config.toml
balance_loss = 0.00271
tie_embeddings = false
batch_tokens = [32768, 65536, 131072]
seq_len = 256
steps = 4996
Below are experts of layer 6 (counted from 0) of a mixture-of-experts language model. Rows are named router (the router's row for the expert), gate (a neuron's input weights, with its number), up (a neuron's input weights, with its number) and show model dimensions 128-255. Each number is 128 + 32 x the weight over its row's rms, rounded and kept within 0 to 255. Numbers have three digits each.
After each expert's rows: "gets" lists some tokens that make up at least twice as much of what it gets as of all text. This comes from a sample of Wikipedia text that the model never trained on. Tokens count by the router's weight.

# expert 4
router:097209177163114110126133091135063094203153112055115190086145153178140124082113146124105129145090167126093131154107217113109150107153150088104150216114095175092196111151076132179101113137143126186150164106155128131126143171101101115168116137128083119156144110142085131144056152101186105126144083145117140117162159149109138132077116172129183185149153080167074129071104160198087183093147
gate0:153158119144098182153123153084151120165115096144146144178138150053134120158077144142063138146113133152068116056116155118142171133127113125132189152139137123118156150091198124126142149103171161073079135142120134163142143132146077135091116111117094069144071132151078128094093100175134142147150114123141123194128113130144137105156132148191143120101139210156138081174104109113120138103153
up0:137135174088168141147127089216092159110117129126093181074128084109158098088123158063167156138123157081145129113147126148124105093108115115171111131128171233106109139091149137112087136097113137180155093170081116179128119133165130130145143142146102139101140143145174150190153175155160131153113175137184069122124122145103180145096129093091127141195114093100083123121205120145171082086135
gate1:148116135118108130150150191103190149148086095069135105063152145108156144182170184153183207127156064135140066062124159086148166181146110124090087120171187077114192099114086143147163138145123081141121106150124103114109161136041072123148191120123140094127138061100099107087169118172136196142183075127111088096151148121101109121120146130128104090143140116184062133085092102124097098076173
up1:119104175072158160144104122125161176152146084131046121093114135193127156082164124122107111161114187178150125163104161147083099117118143157155079110097104136145101104120105091141185171123150104098061148140082095168162113129133138143090155126084123113122104160184104110150144129154102160110169090129159097111126076055126156137122149220149139163110102099132103115140132146172110180137097
gate2:088172060156155043165112135089146115054178132128099098077127094066193157157123160102118158104202093095032135128108134079158115107150139105160154151137099183134112102080116109111128153167124145112193109149081142070101152134157107103109142109142102128143144178093164107129119120148147129169163128063159104100162142126086102126112130124180125111081140123156121140157126150115095137117139
up2:103140061109171139101099081118170102156184088155073135148117139111179151221076128112138119114154167035129141157101097144126079155107140135155151171145117141114095084119099128138129103096107145090131111078108116100116071073128134067118121153128179098087097183117125111129138130132178178113139152137173144202117131043146122132079124166178116137090129128117080123062105134156117195144134
gets: "\n\n", "–", "ac", " of", "est", " In "

# expert 5
router:113106079077157148091153118126089117090107095198138183200129119158104128112162119187161125116145181135108107086172178130199105117115137139190101114187214091160158081159123155128172161043094126125100208107143141108125134052140127165105114121135151114160136089088117086123138120117136108130102126086150137126179178107111142133158138172181159115127145065134113123135146103093123184158150
gate0:130136122088154132112075123084128154075111164156122149139139111137118083165126066183145170108154078120103172114102129136192074174067156081199156121169158168180168073157154147141143121145127063117118145151144107095173136109159108215105170144126120090195109113135100119142117126084113154101183128086093134142174112108147139134113153130115134075131086112171111117114252157083065140111121
up0:183112117116179078098078102088110133103158145133061113119152139089132150150172106158134198123068159168129094099165109110155097131127126143060136049122195059150079137115126151108133152137181158162078120102094126163123135137165133126126104123099105130087129138118126117143121136122058154130145054105078158124134145109095090056153171122082132146150088123143165116160107150122091178140083
gate1:094149176136095116092164068072118147108121143137095094109226134095090158149116116172100112155110190126018140133128131157099193095107188115145090102157172094132090109173133096190096097132157078103157087092157138114113118156105133196117112126142124093142112102171149131158190122144095144116089163117118123146123181093101063076126145104153184191142114104121154110099127156106160140204091
up1:165199218143143154134129135115148122125100109100074128123079148110072186103159116103092139114072175093130133169147122092092090185115101139130133147104137146149131137119173142149127107159147141095142091126145136127094163138102114124165194117124161135103127163141139082110153148139047064075148111122165086165116137154178192082120135170068133110146056156118155118097115110112186144137169
gate2:143142122124141122124125185115136142101201167098154094151115116140143138062163181114126164104146092084154134085143192154142133081139145127133133112087171133184159081117137136105148161149116110138117181184174122095135069118143089093125161124135168140126220060112089078177129111120097121081122148156141145159167125107181183142190136114162124156129155132102133087114132131104154109138151
up2:129145119069109113115118166107134142163146093147107136148152158097100101134170104165108086118145097118125126162141087067151112157112075074130090167140141161124083109151141084150178096107083146134142076105147137093143131117132182161135158145083134083119164153078144141121155158040184047101119163143105135132136119146129149117130126126131111121153062134185100154090158117158100216152143
gets: ",", " of", " in", " and", " for", " by"

# expert 3
router:108139151152110110096088136198171163132102077152115166182152108099135168115143151107128157148116105101125107150136122118144164087148196167125142208136094156118129111093084109116139139165158119201117146126153144138200090163197179108167192094098136133131164155170056090123155141081079097083094112134009150142078101133152145096131147105084121138092110095134119122059120140153130071098144
gate0:121158175111138165180099116195184078149138148137141145221060154165090134104130121155088115071131141118124168155122149157090091061141156139168197088130170146178185184116153082110146103170086076120150082139138144048113128153160159135129092095130141123102188136146093123153067098130142161128151092140168119155092126076125127111112154117132102142113121133124081138116157169125104086122117
up0:117109122142169174186120127144177131148158148132128156109164130149118105118127135138124119097060128169117142149142088132104171132170145179110139149145177088152138094150092197110126151159158152143152159124148136147136063128138150143180143131132135135172068134163130159100158135207072136136172114146174130142091167131132115129153150139138160124168136143118172143130117099115158150107111
gate1:154142120135143102143142122105144138119135041152116164105087126121161121140064128115127093164133149128133112104126170114174174135079179074142101150123154130107121094102127133133179147133099124192131162100112186146116092096094092102147184108069132147114079106111145173130072094152050142098140130095165126182060167117121110160130188139133183186124091230152142108102143139111119160174122
up1:136126127136129152140138130149024127054106141141129155149167167086106116147127168101113119178146129157185106138125143150159169121102189087151124123105115152105182145068146166089166117205172132102081060096081108152145132108143080163174136125154118132143137214155164182116135146132133131146185108137091094131119146151044134101129159117122165133115123095126081124139124142120080097087138
gate2:183070132162178183122131201077227138168141120089134129106203145148110090132139132074116135136140109110173156184144155116158084189125124128144110135147146166131173160124139157080107158148162145114093171191196129157154129147145101083151112067096123105146084093068109160156144109107141184156126169108074085174179144126114120119133147123119104128171132111109102118084128103126098121104151
up2:135101090133087151107222119092122119108151117156132135078120142146160157206125139147176064121171192141188139127148146109165129131055155169133156202136085134185131155136122156147160051125133142115089148108160162066123179088212124100148130084104078053105124053109142138123092156167191119177154110127177146149106114110225107089161122150134163149106139185159185155111197123083145138078153
gets: "\n", "\n\n", "/", "as", "}", "is"

# expert 13
router:131136111154113149135156121149203128186140152126137159144157163138149104136128101093081084142115085167157108133192137154117123111146112087127111090141111094117140158142184171143109105167114160094129119127110131135101170080137161140092168104137199088074060151145110082095118111115127116143105196120147197187093128141198104149068224140105126088087141101108106096187145110099059144096170
gate0:119093100129057145100180123174146190140121064104150121115121055158150190149135103086185122153099132074153114166126127082139140123159118121063083123115150152145068210143081122122129137064170160162118095144133047162154151142058088060135111113147143100073127126098138109074062142120064186104131168142116081141165122149082175135106072199132148142103153118135086130124080146137136120124116
up0:189111134133125208184165172097118068130089121132162114127144140122106099101169148146092077183157214103116146131107100147166116153163200155019091161115156107123131112168148150144180114066131170138136144143137123127121112119146119083159114118128134144100122083169149122143098148102139119180088083051140114136193116157114131127153165124080135143138087105175126160129103104049064144126164
gate1:153169098134096185109116165142127141148138128223154103134148097131122047112151103188095080159145124177143058201134132113191124168100129118128123137171112111154055109076184080068119152104109122145124109105100219143141132114053059121138117111131111145124084118160127087149157148100178158113146130153152115142149136115164090149136092123141118130091146123081102120138172110117142137188070
up1:097133170100201154162121135090126130135178137146089119178060087076103089130121177135138076144157101114067148125108139062059098140167109138107107147054150086090148159093088139129150099217155132110126137119167141139170121153117187113149114187106050133121177114142139104130085121127126150128114101140152100079146145112189135085112138179090108124114121160194107134087114082196110110139110
gate2:122172178090140148095134201154179084142146091159114109111141140092129131165161151149145137139161144084161057101146151109163124061091111148083118144150109120129145147115093127110155181194068109070155143132152131168074113148157117015151110094136155113111094078128112106125122130162121144077098150134151116175149091094154087102175108202081110152164100139060078143104116127090140129151138
up2:165148084177158150122169102173093124111189179120118136176166170112202076142105144117131131134143148170118135101128080131143202144159178108097146091152153108096129081194113105156125161090105177145108131158154124124077162133114156170160152156143143255171160091102167135200157171157133200129163100117137097091191110125105157109168104188117207133081140128085143150146147173142109124151096
gets: " | ", " (", " ", ", ", "; ", ") | "

# expert 8
router:123122129148113138122150116088186149201141153098146096159098182099086134070169115081130202122117126092194114131166066125100127145112077100100151050131097065137105067161146113141173127153091144141108127111120120107124116153074060141126148174170141116123145099147088158109171091110112121189096147127113111134062129158159149105048106122075098175163076100153092113135125119125153160116151
gate4:102152128107082125164136124098152146183127094162148103045179154185121112114126163091133141117137120110153120156154097127124102164186087165159130085136130099194102151059174120145073097148150132098130134132100148233172126161164141121147119121124142047097139140166154154095134149185138103183114131109100161151100102171140059102074173125134106162127167097154128083112154139147139156170126
up4:127167199096136074131137129160183144154071113097094091100074085093141102117123115119191113116115089087143155090124151146103122087136156107134126105115117155116166122105146154156101091142155142116106133174152082117161162166147154067151157137174143047124138090114093155087084128061128123114136056150129134145177086050122117093117093156190115115151133129078150089129088099136094163129132
gate5:110126174086119143092111139096118138082141145111131174133104158155095139117198107159188105086189153050152180162151076126087088141138082174046107079106053122146103119154180123129135180117079087121201117136114119136098103127087161151148165154117093092133062111165162134185167077149183113192196102141124154128165143101105161184096157082113157165133164061148140139111120125152136124167110
up5:161098150105109091120165134158139135142135139117174104112149150053133080169166122120160133103103136108170137102119102089085099173056169156158136158151112123110101147121090108142102137135097139120112152141178158124136110107121112154181112173145109176117202103188079115096116113125154165147166125077139098095083150196127135208088149125159149179076076097167131134186191121105234153167113
gate6:092080131077069084185146088107134136145128099168106137137064114074048128089162102142055117150164135065185129127104120087108128150145121182133048160078123109132120145135120143108155074154111168133119050093177103154114181161100070085127201159122074120099071080145130131097109104214146179088132060134152066145140128121091107151092189136137109189154083118127122106079165132116132084201153
up6:173176066094180121203123078136038081126145147169078137097175106083136179094145106124151140030086081143154065138152190121146159103164137078115147149111134109123165107099058144126134191083154147102109129079113142093100115097122173170139100063147105098083121176129140123172115142150161092154195149162156123102111165168178121117145159091169108174130135090136078148113122166131148151145183
gets: "\n", " |", "| ", "\n\n", " | ", "|"

# expert 10
router:196168162109126147151089140206103111151192164138153141098099143103109128124106123137125103149131104092163092131155077105084128138085126080068176166133138155141160195123094165134141143132220090117141140159079170138119138142098098185071117144126128171160123117106142097106141112093146146083112091117134164154128117138142101117177141099164072089144125070116175127130103104105128109097082
gate0:154146131096135143121156168116122136107150110080162194214168098125180068110104096098135129134149168146130142102113082160161047094143112131193148056168106137072090149110134078184116091147125105139089141121173142152107127065085159132095100131168073125088119110077127114112096108130165140073116131068153088101093174170158093185163129137106094173129158128113145115168119156148102115061106
up0:116123149147120158116157139085137108093113176116180180095084195157099139066144057116144111063109137101118085121171125103156116087143118131075122140091199106144143193133151123140127106174152115103171184087198130137121143114105135140166101077186135213146134130102118170207077053125129113129076146186102131076110169147109131183128084128140105142154124166097186110142133142091053085123137
gate1:067162125060097196175135135173113132110169174073097091181186099114185086152120050124095137098146165109164120116116062114135142166141123197141177094047138112121105164158141091182192126098106160089174200130106089113113158077086093122107137146103116128076087117117146100107157142073116104111119131133144099148124159139076119169118086087120108123131167120179106099129180136108078129120163
up1:131073141112144137137107111150107164133104140127115116113080094078084127172095106101136063107097059151151176148107151120168169170097111120157120088133133108116139066057151165093130168123123151174159138121178087172172145155077145095084141202103128111124181126154100113071107136193116130097106102122149159168115165116099125140121088098091136165125145163122133118140173115130172142166062
gate2:135139127114159140125136148142154119132156194152143128131133062106135148118161134146038177150120112094117143095116190124088106151176094155109141140159150109125138110057128081097149145139159165074127152094169122171151148175161093168083162130180077074170150136102049108107086077179160127151148174100146103103109199094127062118104145092126082158131111112145154061128119145147152087127119
up2:159082193126142098142121138112155096162142169161037066156095145140167083168118131140076128116101084175172129135174162105132147113172071136142117093085132112125093096172100088120131143137157118137121132082137153137070157172113143171108106074094066102101154147102157160140093024118117097067153092168141186170155156110107074136109101183146169143103163166109168098134117131108152132124078
gets: ".", " and", "–", ", and", "0", ":"

# expert 9
router:129133158096170127174123127094162115138106107115134132147118171110119127111116163124123175154163116112141100103124089143126179135120108155111169091148147081089117087129149110070102100131162144154121133111106095120142137070055173100197098186107137075116078147132076108149146164145139123121178085150121132139139125108128116149134075110122117142083113209062153095119093174088169108148124
gate3:153128129101162162167134164145118120111117078048160188123100123083144095216090105108127126147086136103156114142137099105122172087095146089116112166119117116144139129110150091093107100172127122138130107156104097122097148130087103136120140119243079101093093151147121107107087179180161178131142068049116127159092123089117138151137137129125203105147145187110119142099162182098179174163119
up3:100124126140046104136113133158165162145042105098134149053120131099180163141128159148127170160168156107105156152143149113126060131115133120187126086132123112111184135135163100128110115058090129116200130108141103137140133119178148141149146113128187145154190124157159095136145140118093117105152095119076108122113091113151116164162141138089089229220144124173075159166159112084109102115140
gate4:158180204118084143171188156133128124135150112148135140091094133119102155223141123198150134109148082140169197094085110109119154143096128117154103112192106087129154129159104139143127098145151156100149085116082148129213152142090053142173126092085109061112106089155135147128134148139097130182123139146104130071142159144122132144146103125181157090117125089150173152103124088110114143139146
up4:101146130109119104109219130102118093078178132142138084104154108139128126096168149150090118123114139092146111105150080109088144123115096164162072202170119097129142189122163172092146151125184115117187098154158065102144100149165066168111175107146146144143129101139153118113116171193098123172110158191122046202077089131081194136197156144137118108185140045144109107180141170155184131178149
gate5:142138120147168147098181134117153113130126121163054154131136124157116141117082137135066154127115163084137150088152103120111108079117161122208079093108132164138174127125125130093134125166120164094158112179108154086131122136197131112129141099116135106131120124108124135171148116126131119124172170071063146055108160108133166185144147146067117159119150141111088029106134147187171101164088
up5:138116136141154110179196167130143149123156118181124042117118144101123135126093081073133144173150178138149162136188123157094152135139136097115084210141099088152109114124128079172055163143137139127195089126135130168125128138137182179121124136128124136128133162136156160167192165102143037155147078086100113165156175152064086114122082137161145109145139064168104131124087117175176088164075
gets: "1", "2", "3", "4", "5", "0"